Below are experts of layer 9 (counted from 0) of a mixture-of-experts language model. Rows are named router (the router's row for the expert), down (a neuron's output weights, with its number) and show model dimensions 0-55. Each number is 128 + 32 x the weight over its row's rms, rounded and kept within 0 to 255.
Before each expert's rows: a language model's description of what the expert responds to. This comes from a sample of Wikipedia text that the model never trained on.

# expert 2
What it handles: Word-initial pieces with l or h clusters like sh, fl, gl, bl, plus a lone l inside words (on-l-ookers, head-l-ights, Boles-l-av).
router [158  66 102 123 130 120 135  50 139 148 104 114 121 172 114  79 152 103  84  67  99 102 115 108  94 153 176 131 142 150 166  82 179  92 130 113 148 149 100 115  83  65 133 187 150 126 171 164 110 176 131 108 117 127  85 174]
down0 [140  68 145 104 157 136 108 161 113 109 114 123  84 120  95 107 170 128  60  55 101 132 140 138 152 197 140 152  86 157 189 122 163 156 192 113 194  20 144 111  72 140 147 116 134 124  94 159 119 160 147 142 144 144  84 138]
down1 [147  80 117 116  86 127 129 116 113 126 114 116 172 175 168 129 128 144 122  75 139  80  99 127 159 149 168  75 168 145 128  69  86 100 105 134 128 157 162 107 152  75 140 111 118 180  93  92 179 162 145  97 183 189 123 158]
down2 [126 150  71  90 115 129 166 103 110 114 115  98 137  80 109  92 172 159 121 136 155  87 190 115 145 170 121 113  82 193 169 100 132  88 109 164 121 160 124 130 134  71 170 189 115 120 124 104  99 129  84 171 157  92 141 121]
down3 [128 143 116 158 152 134 116 152 136 200 158 117 139 138 123 169 196 185 142 171 144  82 115 160  81 153  68  95 157 107 111 156 135 140 141 142 122 158  96 196  84 144 113 147 163  92  49  39 150 151 114 226 131 118 150 101]
down4 [140 166 158 152 179 179 125 135 133 148 170 153 134 152 138 111 128 152 103 146 100 160 151  84 100 124 112 125 154 118 151 118 121 182  68 127 121 116 181 165 122 134 104 102 170 113  99 138 163  56  74  98 149 175 165 133]
down5 [136 104 118 121 166 114 126 176 150 140  66 111 154 157  92 112 106 156 150 110 104 128 109  81 160 147 192 108 148  97 158 139 118 116 153  54 107 111 175  92 134  82 106 137 126 139 142 136 145  89 159  46 145 161 156 113]
down6 [ 96  98 182 103  70  99  61  79 112 126 136 104 114 168 160 183 133 137 112 125 176 114 111 157  97 199 152 146 115 107 154 188 134 113  77 158 146 117 119 141 124 135  93 107 179  97 118 123 113  98 201 114 147 159 150 139]
down7 [120 101 155 122 132 101 148 124 101 139 123  67 110 152 121  74 153 139 167 204 159 141 136 155 138 154 124 118 123 111 109 127 127 174 119 169 118 137 110 161 117 100 135 109 112 168 131 190 143 111  99  65 126 148  74 180]
down8 [129 104 124 148 143 129  70 141 176 215 123 120 148 100 204 199 112 122 152  36 137 130 121 156 123 118 107 160  77 125  94 136 113 154 148 122 132 102  86  89  58 137 164 102 141  96 129 183 106 106 151 206 159 137 141 121]
down9 [193  81 144 137 167  97 108 155 176 111 151 174  91  67 110 148 160 152 127 121 156 120 118  95 103 137 191 133  79 101 127 144  99 125  52 133 103 157 178 162 132  76 161 136 153 101 118 121 123 109 123 178 135 157  96 132]
down10 [150 120 130 139  66 138 110 101  94  85 120 143 128 130 157 179 104 168 126 123 184 136 145  64  97 138 137 124  97 127 173 130 134 115 138 106 115 159 154 135 168  78 163 109 116 119 141  91 134 142  81  54 117  74  81  81]
down11 [136 150 225  92 185 158 152  98 125  81 138 125 103 143 160  84 130 154 140 141 143 132 140 171 173 131 150 141 118 153 127 133 154 195 179 169 123 117 136 118 151 123 183 165 129 172 125 130 147  80  99 111 142 107 190  93]
down12 [150 148 154 165 165 126 153 172 107  89 151 159 136 121  58 121 137  94 148  95 136 102 124 133  95 191 140 164 143  89  91 164 124 115 127 100  69 103 163 158 125 121  95  71  91  88 146 128 190 208  85 111 100 124 147  82]
down13 [110 155 154 134  84 145 160 109 140 141 158 173  71  79 125 122 153 110 152 152 130 175 105 136 106 116 114 155  81 188 199 146 119 128  87 110 154  92 155 163 154 168 117 174 126 143 111 104 125 187  64 164  83 117 113 120]
down14 [ 88 101 138 162 106 155 182 100 144 120 137 127 154 145 186 131 132 165 134 136 134 147 179 146  81 165 146  85 168 123 129 109 153 113  97 153 142 104  86  85 130 111 121 142 111 140  83  65 106 202 149 103 128 108 156 164]
down15 [137 132  91 140 105 154 121 127 101 100 132  85  92  74 108  78 130 129 141 148 124 173 106 128  94 129  46  96 127 133 104 148 122 109 140 101  67 140 157 116  80 157 184 100 106 159 108 161 125 180 129 126 113 119  97 150]
down16 [107  92 107 119 100 183 102  90 140 146 170 178 102 134 132 122  83 126 129 133 113 121 137 158 163 101 139 113 134 143 139 114 150 145 128 148 143  68 139 130 122 151 199  75  53  94 152 151 131 189 147 164 177 141 122 129]
down17 [109 177 187  98 107 159 176  90 181 162 126 147 119 119 150 113 142 188 142 176 155 117 123 151 112 166  81 120 123 104 187 116 121 118 151 192  91 175 180 129 168 133 165 117 172 114 148 146 104  74 153 136 176 122 174 101]
down18 [114  39 131  89  68 123 157  80  97 151 136 120 157 123 121 125 126 104 149 148  98 108 135 112 165 160 165 141 105 163 137 135 144 125 100 184 102 170 142 118 154 118 164 112 107  94 188 114 157 143 160 139 231  68 173 113]
down19 [115 102 104  81 150 130 157 155 121 112 184 101 114 108 168  94 151 195  93 111 210 137 206 112 146 148 161  97 130 157 146 121 155 121 133  92 145 127 156  79  71 127 168 149  87 154 125 116  73 176 107 115 127 127 189  27]
down20 [162 101 107  68 109  54 170 115 154 184 100 150 112 143 132 146 124 122 146 123 142  93 100 131 102 137 143 194 106 192  49 110 172 140 105 129 195 115 131 118  70 132  83 161 209 141 126 126 163 120 161  93 127 161 110 105]
down21 [ 66 223  72  80 102 122 146 129 141 124 128 114  87  90 107 154 121 156 108 149 178 146 124  91  91 126 108 133 134 145  88  93 141 143 117 144 139 149 108 158 133 163  94 150 177  87 123  79 122 183 128  78 100 106 100  76]
down22 [138 132 139 152 147  98  59 115 175  84  76 169  75 123 115 135 153 122  97  88  72 164 113 146 162 198 126 168 162 128  96 140  85 103  80 120 139 146 144  96  96 135 147 165 128 110 112 124  94 149 136  99 168 129  95  95]
down23 [139 114 126  86 106 128  73 152  97 199  93 114 121 111  94 174 151  83 146 121 173 126 121 123 111 114 161 180 141 117 131 121 124 136  99 179 128 137 166 156 104 111 121 183 160 147 182 145 156  77 163 117 109 122 123 135]
down24 [121 170 108 129 154 121 116 119  85 110 134  97 125 119 169  63  88 106 144 148  89 175 121 166 152 136 144  85 121 169 166 103 148 129 113  99  98 114 115 132 152 107 123  93 163 122 111  88 140  92 133  78 117 134 147 122]
down25 [137  92  80 121 132  80  50 108 123 143 140 130 136 137 114 100 197  73  76  54 114 168 116  83 124 111 118 123 171 112 141 126 131 156 134 152 118 112 126 136  86  99  73  57 141 123 123 146 120  81 242 106 182 137 169 135]
down26 [132 190  99  74 116 136 136  99  98  59 134 158 129 137 130 154 131 160 156 146 199 130 124  87  84  65 130 131 176 142 136 129  61 159 134 139 131 124 101 158 171 157 137 140 145 123 123 154 131 100 136 150 182 143 125 146]
down27 [161 109 115 116  65 109 127  82 117 173 178 144 136  89 144  84 115 151 102  90  96 135 124 163 192 190 153 157 135 178  85 106 137  78 106 121 126  87  75 182 103 159  87 131 117 149  86 112  98 167 108 155  96 138  72 106]
down28 [112 155  99  94 115 182 112 168 189 248 136 141 172  93  84  66 138 119 195 106 119 179 142 110 154 115 143 137 116  85 115  92 147 132 119 139 144 164 102 106 143 107 132 123 121 109 116 146  99 122  88 136 136 118 102 163]

# expert 23
What it handles: Inner word pieces, especially i, in Latinate medical and scientific terms (cruciate, angiography, paediatric, maritime) and foreign names.
router [155 118  99 186 155 161 105 104  84 137 156 114 125  89  79  84 134 124 183 142 113 123 111  99 196 154  87 163 145 143  89 115 106 140  94 118 137 138  85 126 112 177 153 158 146 161 157 122 138 156 144 135 140 134 121 104]
down0 [150 150  96  56 157 169  59 165 144 126 153  85 141  84 106 159 180 136 165  94 121  93 148 152 141  99 137 128  73 131 157  83 150 163 135  56 197 181 186  88  96 176 133 167 148 167 106 136 148  96 224 122 104 180 114 108]
down1 [163 113 122 136 144  91 113 150  94 129  96  99 123 127 112 142 107 161 138 111 165 141 178  93  76  86 164 114 115  98 103  79 127 161 159 118 151 115 114 127 199  92 119 124 160 146 162 123 109 131 107  80 169 161 142 133]
down2 [185 120 112 181  94 106 146  95 105 128 136 152  97  85 164 130 122 150 159 177 132 127 118 101 102 149 128 142  95 149  68 114 125 170 185 113 127 179  84 110 130 125 144 120 141 166 147 184 158 147 159  94  86 213 138 126]
down3 [115 163 157 145 203 119 146 193 120 119 155 174  87 137 103 121 139 121 107  92 102 129  89 147 156  95 103 117 151 117 117 144  97 161 130 100 162 121 151 158 111 115 176 117 123  69 104 103 138 129 197 118 150 132 148 126]
down4 [135 103  60 136 143 132  92 141 133 165  81 124 162 164 136  59  81 175 162 102  99  75 119 139 135 100 180  91 143 128  81 109  81 153 150 176  94  88 131 138 102 122 147  73 122 135 121 171 113 120 115 167 156 148  87 111]
down5 [138 158  47 123  95 138 119 123 119  99 188 100 103 135  95 110 121 125  87 132 123 108 144 102 100 128  99 116 118  99 149 127  95  61 136 114 125 131 108 108 148 107 154  70 110 160 160 198  99 173 128 163  88 121 112 250]
down6 [180 113 101 119 130 163 115  63  97 130 159 131  62 110 120 121  70  55  64 131 127 107 147  97 137 141 141 105 120 155 115 144 126 182  79 112 124  84 125 146 102 168 162 189 150 139 150 160 109 128 178 135 188 134 145 124]
down7 [182 130  88  60 143 122 162 146 123 120 115 127 145 135 153 133 152 162 185  68 117  61 113 106  95 145 143 149  81  86 154 109 155 104 137 117 171  80 119 134  95  85 167 143 119 138 113 129 137 175 114 147  85 105 160 123]
down8 [165 190 138 107 175 139 136 171 129 122 163 114  94  93  84  87 154  89 132 150 119 180  59  60 101 115 124 103 192 148 125 127 105 106 117 114 145 146 120 149 185 122 134 127 101 124 158 133 120 136 104 160 171  94 119  79]
down9 [ 80 113 180 138 110 109 131  83 134 104  88 122  60  82 184 116 149 163 107 216 111  83 144 141 114 135 129 154 155 189  95 155 145 134  81  86 132 129 115 151 109 154  85 135 105 115 117 123  93  89 117  69 104 132 176 124]
down10 [176  93 155 123 108 148  88  91 116 148 120 156 137 179 139 116  74 137 126 144 137 115 139  97 201 149 157 135 140 175 119  86 129  85 115 178  62 148 120 134 164 153 111 170  99 130 130  54 152 133  94 105 116  82 139 129]
down11 [162 179 119  90 110 119 153 102 165 116 127 110 128 143 106 121 141 120 154 183 130 181 152 158  81 122 152 105 121  96 124 155 160 162 155 105  71 130 173 110 155 124  74 106 114 120 149 116 171 135  74  86  80 150 160 138]
down12 [ 96 104 159 129 108 161 100 155 150 119 134 133  77 120 182 185 133 147 116 146 178 133  70 147 131  86 198  97 161 122 124 187 135 120 171 130 137 153 192 128 115 170 148 132 119 104 113 100 147 128 101 104 123 129 118  91]
down13 [121  93 188  94  99 142 173 121  88 105 118 134 151 115  90 152 150 106 159 112 114 156 128 135 163 103 195 110 126 193 101  73 116 175 164 102 116 158  93 110 156 129 143 104 105 102 160 171  95 106 180 144 164 112 143 117]
down14 [108 147  83  83 230 198 101 175 106  93 122  84  73 137 167  97 134 107 111 118 104  72 165  84 169 142 147 163 123 167 155 124 113 110 102 139 150 103 129 136 186 146 100 145  85 175 135 115 204  87  98  41 130 161  92 112]
down15 [155 107 103 126  99 179 173  81 206 156 108 164 173 164 175  56 141 133 104  82  83 148 133 122  99 141 146 129  98 113 130 120 159 139 123  33 125  88 141 155 101  89 116 128 129 147 112 115 170 162 117 126 166 131 115 119]
down16 [ 98 170  94 157 117  64 131 104 123 159 128 118  76  94 100 101 222 125 162  89 101 162 110 133 172 144 109 131 146  86 102 153 104 111 160 148 121 116 136 147 128  89 147 176 121 140 140 129  87 161 151  94 130 106 105 128]
down17 [110  50 106  95 131 109 159 123 166 214 192 128 129 129 137 124 147 138 153 165 132 154 151 149 129 101 134 144 111 130 112 144 104 156 144 129 124 145 143  67 145 195 134 108 141 127 147 107 139 180 171 168 139 138 132 169]
down18 [119 138 121 139 126  91  89  85 123 150 123 195 140 101 143  95 153 170 159 178 130 107 189 147 118 139  28 183 164 149 147 102 164 102  83 176 106 123 109 160 161 145 150 140  93  93 130 137 177  69 134 113 153 198 114 102]
down19 [114 124 179 112 128  12 125 175 144 171 133 103  95 119  94 202 191 152 175 191 128 144 128 101  59 122 151 125  99 113 160 121 141 142 126  74  96 126 204 171  72 147 126 146 126 115 134 102 126 108 132  90 162  90 126 107]
down20 [115  86 104 102 146 166 135 136 130 176 128 145 133 131  90  93 102 132 143  88 103 146 106 122  89 144 136 200 165 101 190 122 144 137 186 105  97 131 160 125 106  80 112 162 147 212 106 145 114 181 179 130 144  71 143 127]
down21 [102 121  89 145 182 182 111 114  69 159 146  84 105  92 132 105 157 146 162 176 137 144 136  62 137 171  91 183 159 139 103 142  60 170 137 153  95 117  97 146 120 135 127 131 182 131 105 118 112 125 153 199 162 136 149 112]
down22 [131 146 158 182 150  89 106  51 139 138 157 155 104 117 149  96 105 148 148 115 128 178 120 120 120 107 141  76 137 130 133 130 126 130 142 141 141 167 117 108 142 102  98 146  97  87 157 170  88 124 126 116 146 126 146 175]
down23 [128 135 185 179  95 146 163 113 153 201 117 124 135 153 163 125 146  83  85 104 126 117 149 105 125 106 171 124  53 110 101 139 161 175 129  90 173 109 123 133 143 162 166 120 140  76 164  75 138 137 121 106 115 145 184 116]
down24 [112 166 130  73 129 130 182  85 128 125  67 138 118 153 127 160 105 153  71 147 129 140 128 152 155 122 122 152 149  66 124 127  55 139  85 147  53  65 138 131 138 117 117 113 180  63  79 131 119 111  95 107 128 115 182 142]
down25 [178 141 154 213 116 123 126 125 174 121 118 148 166 120 120 164 120 132 144 133 131 142 130 118  86 139  87 116 137 104 206 116 140  79  78 136 115  52 136 153 119 113 125  61 179 104  94 119 140 157 121 114  46 115  82 146]
down26 [127 122 132 134 149 211 168 124 125 104 169  91 109 137 169 168  97 115 130  88 123 102 159 100 145 129 140 121  89 141 131 162 132  75 104 154 145 123  92 131  90  90  79 132 139 135 127 169 148 150 135 136  98 119 112 203]
down27 [123 114 188 143 131 166 121 127 153 145 174  69 134 108 161 118 163 156 126 162 157 123 125  72  77 129 142 107  90 122 116  98 152 143 170 128  84 128  95 200 135 121 170 192 147 125 141  41 160 128 164  75 108  77 114 108]
down28 [178 111 156 165 142 117 176  90 203 161 108 138 145  80 102 120 183 167 132 118 127 179 102  40 151  89 129 114  96 120 114 136 112  91 133 120 155 109  77 111 165 121  85 122 172 157 100 178  88 104 155 125 156 141 122 133]

# expert 35
What it handles: Word-initial g (gases, graves, giving) and prefix pieces like ext, im, int, tr, en, desc starting longer words.
router [150 169 150 174  56 160 108 112  69 160 111 116 144  85 129 138 114 123 141 112 111 142 119  76 187 133 108 154 184 138  78 127 140 104  99 162  88 175 127 156 152 100 128 110 131 121 158 156 162 153 141  89 160 147 118 137]
down0 [ 99 133 106 167 136 159 113  99 132 105 133 255 105 153 127 116 107 129 155 144 153 109 127 109 114 159 133 133 177 164 136 127 180 119 147 199 160 135 112 119 139  82  89 153  96 101 162 138 144 151 140  79 162 162 156 106]
down1 [ 97 118  92 104 115 139  89 148 143 187 146  71 108 116  67 106 141 122 112 135 129 170 116 125 146  68 136 142 148 110 122 147  70 124 123 105 179 132  92 146 100 167 106  57 133 180 164 132 142  83 111 148 112 114 161 124]
down2 [ 80 127 120 135  97 110 125  68 100  87 138 117 136 134 180 110  97  87 108  67 127 174  58 153  88 138 151 143 116  76 163 169 131 118 152 141 147  76 134 108 155 155  15 135  93  86  68 143 108 125 146 186  95 122  95 179]
down3 [113 147 119 124 188  92 161 145 159 137 131 113 108 184 179  86  99  96 134  78  94 181  69 152 122 122 105 156 140 106 157 115 121 139  68 169  95 135 101 109 131  96 120  74 104 159  82 136  84  75 141  62 110 156 127  95]
down4 [100  89 166 136 140 209 101 106 108 117 127 114 165 168 175 156 154 114 182 141 145 111 151  88  63 143 149 154 113 114  83  99 148 105 162 120 120 137 134  82  81 107 126 141 135  88  90 159 109 130 140 165 152 146 107  95]
down5 [121 136 152 171 122 200 126 167 139  96  99 104 146  63 104 103 126  73 122 148 115  85  98 143 152 121 129  89 172 149  60 161 147  79  88 106  74  94 151 113 177  69 174 135 146 177 132 108 126 123 124 130 111 152 147 148]
down6 [137 117  96 162  75 138 125 155 126 167 145 103 147 114 132 114 142  64 149 163 156 140 126 122 118 123  74 146 106 162 129 190 151 134 213 157 117 169  96 116  72 151 148 123 135 158 118 177 142 165 105  55  86 101 173 153]
down7 [148 152 112 154  92 142 179 103 174 148 172 102 103 120  95 134 144  86 130  92 182 101  99 123 164 127  85 153 128  47 153 149 100 153 105 190 119  78 173  91 141 115  98  56 159 131 124 153 119 119 113 158 109 128 151 173]
down8 [119 134  97 149 121 100 166  99  78 103 101 121 141  94 143 177 144 171  98 134 113 173 111 126  91 126  92 147 164 120 191 100 122 172 127  73 136 124 142 128 138 154 159 150 112 192 121 145 124 180 118  99  90 105  97 105]
down9 [166 141 148  67 142 165 155 105  82  82 133 117 138  94 142 147 161  81 131  84 146 116 178 102 146 145  88 170 111 149 198 127 127 162 152 144 102  90 142 143 123 146 135 129 163 139 112  73 136 162 127 126 119  95 127 151]
down10 [156 167 138 136 159 175 127 124 127 165 118  76 169 150 145 173  89 144 174 112 142 153 119  97  70 146 153 114 154 148 130 158 132 119  87 128 144 108 103 160 132  81 133 113 113  75 114 113 109 100 159  48 119 120 123 168]
down11 [170 109 147 151  82 100 142  94 176 143 103 147 160 114 107  86  89 125  63  92 117 112 127 176  64 104 126 152  88 131 115 122 139 205 169 159 110 156 166 141 110  94 141  90 132 122 113 127 147 110  99 148 127 148 138 110]
down12 [148 146 118 154 122 126  83 128 121 194  78  85 173 123 104 124 112 158 107 113 121 189 118  74  80 145 109 132 174 181 189 137 130 163  91  95 126 118 109 134 153  97 166 109 113 148 176 123 100  70 126 121  77 102 153 119]
down13 [148 148 113 142  98 130 142 146 147 168 111 163 124 136  58 105 151 123 155  87 132 123  94 158  97 129 132 113 174  87 134 144 101  96  98 113  94 110 111 153 110  96 118 107  57 126 127  93 143  90 100  93 119  84 163 192]
down14 [156 150 151  89 111 179 131 153 108 151 140 110 167 111  74 112  95 138 144 115 132 144 134 102 116 125 118 121 116 136  83 125 162 128 171 122  97 146 114 117 116 131  44 123 188  88  90  74 149 113 107 184 110 106 100 167]
down15 [129 100 120 115 168 110 107 139 133  96 154 129 149  86 172 120 202  94 132  76 139 150 135 224 134  79 173 168 165  55  92 137 133 152  86 130 166 107 117 110 106 154 155 121 144 130 133 145 120 134 141 106 164 112  83  88]
down16 [133 154 102  91  52 116 105 132 112 128 113  93 109  47 118 120 147 115 202  68 147 219 110 149 185 122 143  66 166 115 107 140 175 139 144 185 160 154 153  96 156  91 123  92  98 140 115  88 149 194 123  97 159 121 121 141]
down17 [116 143 152 124 114 158 157 156 176 133 119 108  96 210  97 121  47 134 107  33 104 102 123 158 147 154 146 111 134 144 173 117 164 142  93  85  89  91  73 166 116 118 170 166 115 113 155 118 148 120  75 115 112 145 187  89]
down18 [ 79 138  85 119 101 142  81 108 120 167 110 169 150 149 177 132 171 156 141 145 112 134 180 143  84 114 113 155 131 171 105 158 122  92  89 162 139  48 152 125 157 134  74 154 124 134 109 157  72  98  98  89 109 164 170 186]
down19 [148 112 116 152 181 141 178  83 155 124  97  75 142 128 107 115 118 135 117 123 146  99  93 152 137 142 137  77 166 126 155 152  82 157 139 148 113 110  97  96 133 142 133  90 154 127 143 125 110  98 128 151  98 130 148 201]
down20 [129 135 131 145 134 133 166  83 136 167 171 123  75 164 100 110  74 146 131 154 147 170 133 126 109 169 119 132  99 169 129  92 207 203  82 143  99 141  84 118 118 152 106 148 134  87 107 163 116 122  91 151 182  86 135 151]
down21 [107  91 159 121 113 149 147 146 153 206 123 114 130  85  95 124  92 175 136 127 150 117 152  75 165  89 145 113 153 153  86 149  50 163 147 146 201  76 120 130 162 127  90  78 152  96 161  96  96 175 112 139 118 155 151 171]
down22 [110 145 151 121 148 179 141 117  96 157 129 143  53 108 129 155 120 149 139 167 107 154 128 143 152 158 118 152 162 160 116  97 171 142 160 163 176 186 132 135  94 139  57  65  82  82 174 115 149 169 160 130  91 130 122 166]
down23 [105 127 141  98  97 146 184 164  68 138 107 101 127  87 148 168  85  97 129 128  99 120 191 172 108 112  62 161 137 129 111 125 164 166 125 168 141 112  85 101 156  89 104 143 131 139 129 150 145 110 133 127 132 178 133 101]
down24 [108 101 139 122  86 103 105 150 123 154 102  31 119  87 114  84 148  79 163 183 132 107 101 166 135 126 115  78 144 141 131  59 163 138 139  76 148 168  91 110 195  94 144 114 106 105 130 132 134  73 169 169  98 157  88 136]
down25 [173  90 148 135 127 133  89 139 191 169  52  75 144 151 144 126 110 145 124 152 133 171 204 137 139 121 100  66 135 164 145 146 149 199 135 197 143 169 130 103  86 145  48  78  80 150 188 165 164 173 142 172  93 147 138 158]
down26 [ 79 113 153 139 101 167 114 175  85 170  95 112 111 173 162 147 156 139 108  98 162 116  88 194 111 117 100  75 111 140  56  98 101 126 189 111 109  97 111 100 179 191 122  56 145 116 152 144 114 116 163 156 128 101 153 110]
down27 [181 168  72 114 196 140  71  72 126 170  92 179  97  87 129 119 131 165 134 112  97 136 114 101 132 149  98 173 148 172 139  85 115 133 177 157 135  89 141 168  88  79 148 104 103 148 142 141 122 137 157 114  88 156 151 119]
down28 [115 151 134 136 146  80  87 153 173 120  91  78  86  72  72  99 127 135 158  80 103 141 116 132 168 176 118 120 153 118 137 110 126 159 185 124 104 127 146  67 112 141 128 122  83 114 101 126 190 157  86 127 206 133  97 114]

# expert 41
What it handles: Verb or noun stems like offic, writ, manag, produc, Rang, play just before suffixes er, ers or ing (Rangers, observing, exchanges).
router [115 138 160 173 144  94  83 171 185 185 103 104  81 106  63 144 147 165 104  90 156 179 166 121 108 122 132 165 169 136 152  67 122 105 130 146  94  77 100 160 187 127 135 172  68  45 137 124  86 125  97 135 155 177 120 148]
down0 [166 168 115 159 129 153 242  96  80 124 121 142 169  89 155 189 161 133 127 147 144 126 114  82 111 142 153 136  94 111 145 227  91  98 128 101 169 176 138 121  64 136 119  76 126 120 109 139 159 140 130 159 105 128  65 125]
down1 [118 145  95 141 166 133 169  85  90 119 199 132 124 102 150 117 168 137 135 176 109 178 180 150 112 125 115 106  44 127  71 140 130 102 160 139 136 109 129 119 103 196 200 155 177 132 105  90 149 116 110 145  83 140  61 125]
down2 [128 185 132 143 207  88 136  70 100 130 130 150 134 153 116 145 163 121  78 177 131 146 181 138 129 110  98 126  95 137 127  28 139 147  74 150 153 164 148 155  81 149 173 146 103 128 149 110 154  83 164  95 129 142 151 202]
down3 [182 124 145 130 123 148 177 172 216 155  98  82 144  76 130 188  92 151  89 115 114 168 138 106 128 113 108 141 100 141 148  91 120 118 115 123 170 120 141 175 158  90 142 107  98 122 130 136 135 140 112 126 145 132 138 111]
down4 [ 90 109 159 128 153 150 111 122 169 182  95  75 131 103 112 124 107  73 167 163 147 128 123 158 130 118 128 204 110 176 140 123  89  70  97 163  97 102 118 132 170 151 131 144 214 122 151 135  82 120 151 111 117 176 109 150]
down5 [117 153 136 174 137 182  89 140 146  88 118 130 131 141 108  94 153  61  63  86 131 125 114 154 101 111 156 190 179 156  98 154 180 172  95 146  71  95 103  86 150 146 158 153  89 102 182 133  98 103 166 134 146 113 144 111]
down6 [211 114 123 169 117 112 104 134 127 106 122  84 158  85 124 119 173 141 122 185 163 119 169 124 114 119 150 168 139 138 119  75 192  75 141 137 107 136 168 136  94  95  60 168 192 111  98  90 110 108 123 154 156  81 123  91]
down7 [135  87 130 127 230  93 166 123 138 143 150 114 141 130  87 208 106  58 119 102 151 138 123  83  94 135 149 146 136  60 148  49 128 141 144 145 117 187 151 117 107 150 111 133 115 118 156 163 152 155 150 174 123  81  88 136]
down8 [ 99 140  94 106 134 113 105 105 125 115 125 116  97  70 122  70 165  58 103 105 136 170 167 134 144 157 143 159 142 182 119 143 169 145 171 137 121 151 108 190 112 146 110 139 143 165 130 178  78 133 180 195 161  84 109 104]
down9 [ 74 139 153  99 104 167 145 151 147 192  85 110 175 120  86  97 136 113 140  67  86 118  89 144  61 119  95 148 128  99  97 140 108 119  59 133 169 112 142 156 130 142 136 138 126 157  90 115 111 109 169 133 142  75 102 168]
down10 [ 74 123 112 139 135  75 124 122 112 149 111 125 160 139 117 147 160 167 154  85 108 152 100 158 120 127 152 128 176  93 158  93 181 133  71 141 136 128 107 103  89  99 111 191  82  89 118 146 116 144 190 118 112 123 117 158]
down11 [115 144 137 110 136 140 112 142 136 112  45 129  86 122 150 133 114 148 109 108  92 103 128 109  98 139 175 180 194 194 189 119 119 108  52 132 148 134 116 169 192 117 126 140  94  89  88  91 123 115 135 100 177 179 136 160]
down12 [179 113 127 153 137  83 118  45 139 165 114  69 121  86  87 143 108 193 176 169 141 134 159  90 121 160 135 115 150 140 102 177 170 177 126 149  94 141 126 145 101  85 101 142 103 145 121  99  60  98 106 125 191 137 128  90]
down13 [125 205  44 157 157 186 148 109 135  96 141 135  97 134 115  84 146 116 110 113  81 126 136  90 133  97 122 153  59 163 151 141 139 146 106  74 105 109 134 136 113  92 148 182 144 162 127 144 130 163 145 120 133  89 120 123]
down14 [140 101  87 144 102 111 157  79 159 175 143 135 136 122 159  85 122  92  94  97 113 152 156  67  72 141 150 140  74 112 176 164 205 103 130 117 160  78 181  75 150  88 116 113 184 144 167 160 172  92 116 116 131  90 143 122]
down15 [169  79 137 124 162 131 127 112 183 128 179 130 130 128  77 101 141  99 166 154 138 112 142 120 104 137 129 109 137  81 171  76 157 160 141 121 146 115 111 142  68 136  96 137  68 172  97  55 161 170 133 119 112 109  68 131]
down16 [ 93 157 212 156 148  20 156 111 122 163 115 128 100 146 133 163 152  79 106  98 111 161 124 107 126  97 133 160 121 114 129 129  67 118 144  95 108 198 126 127 145 133 176 168 154 126 164 184 123 122  92 130  94 114 139 145]
down17 [101 130 116 139 147 151 169 128 162 141 103  91  98 197 119 144  95 129  94  88 176  95  90 180 133 138 135 156 135 124  61 112  83 160 168 141 105 173 142 106 131 122  97  86 141 110 133 148  90 146 159  41  80 139 112 136]
down18 [124 124 100 135 150 130  44 125 144 137  88 146 151 124 104 176 122 134 150  87 136  87 148 205 184 129  82 176 100 125 169  94 121 141 187  94  88 107 132 115 123 157 157  93  64 136 127 214 125 108  70  97  99 111 100 134]
down19 [126  29 136  85 128 107 131 159 143 100 106 123  91 170  84 110 116 137 107 129 174 155 151 127 135 157  79 195 173 105 155 129  17 161  96 103 162  36  73 103 115 155 100 148 101 121 164 108 148 125 146 117 101 160 192 155]
down20 [118 173 171 143 189 132 158  92 146 151 153 135 178 154 131  97 156 148 142 103 140  95 118 113 127 170 168 100 117  98 184  47 140 134 173 121 125 154 149  89  81  98 152  79 147 140 128 147  90 129  80 134 134  98 118  54]
down21 [ 72 130 121 130 154 190  87  88  80  74 129 163 154 168 160 104 112 226  99 112  83  92  92 127 151  96 133 187 150 187 135 156 183  95 107 165 190 153 109  56  95 137  86 148 141 161  80 144 122 125 167 141  99 135 112  82]
down22 [ 65 132 136 130 123  49 168 110 150 144 155 149  99 136 103 134 109 106 130 170 162 124 135 159 108 109 151 128 113 165 136  71 109 105 185  97 154 164 127 150 183  85  94 123  97  74 125 148 108 120  94  86 138 152 141 137]
down23 [176 102 128 138 123 107 111  98 170  82 142 105  98 197  68  88 103 165 132 116 101 110  48 158 172 156 105 147 144 110  88 131  98 129  85  64 134 144 110 155  84 118 116 131 112 133 137 107 122 158 130 187  78  46 169 119]
down24 [115 159 163 178  89 153  58  79 106 162 127 171 113  94 156 136 134  78 184 118 135  95 129 115  81 151 115 118 134 125 159 109 108 113 112 113 128 149 125 178 160 167 163 108 176  73 172 123 137 116  78 116 174 146 149 152]
down25 [113 131 146  91 155  91 101 121 130 160 146 104 110 118 165  84  95 116 182 153 157 152 133  81  62 175  79 161 129 154 121 161 163 142 197  83 153 118 134  62  88 134  91 124 120 138 152 136 121 140 121 117  87 104 148  56]
down26 [123 174 121 156 148  96 109 171 158 112 140 106 101 146 159 156 155 127 112  71 185 131  84 120 154 128 139 125 145 104 136 144 107 136  53 125  87  83 107  87 152 134 176 143 186 113  91 113  44 172 125  98 117 130 113 148]
down27 [131 140 143 138 126  85 152 141 190 181 162 143 155 110  59 184 183  96 162 203 154 170 216  84 113  76 109 131 157 161 144 124 164 171 193 200 124 132 151 159 146 108 151 135 129 110 175 119  60 147 101 116 137 123 109 140]
down28 [102 224 142 163  94 142 177 145 113  70 151 125  74 211 101 177 137 170  94 145 135 109 107 140 130 146 119  63  61 135 150 147 156 102 149 114 186 185 116  87 156 117 131 114 127 153 140 125 117  55 103 150 131 110 118  69]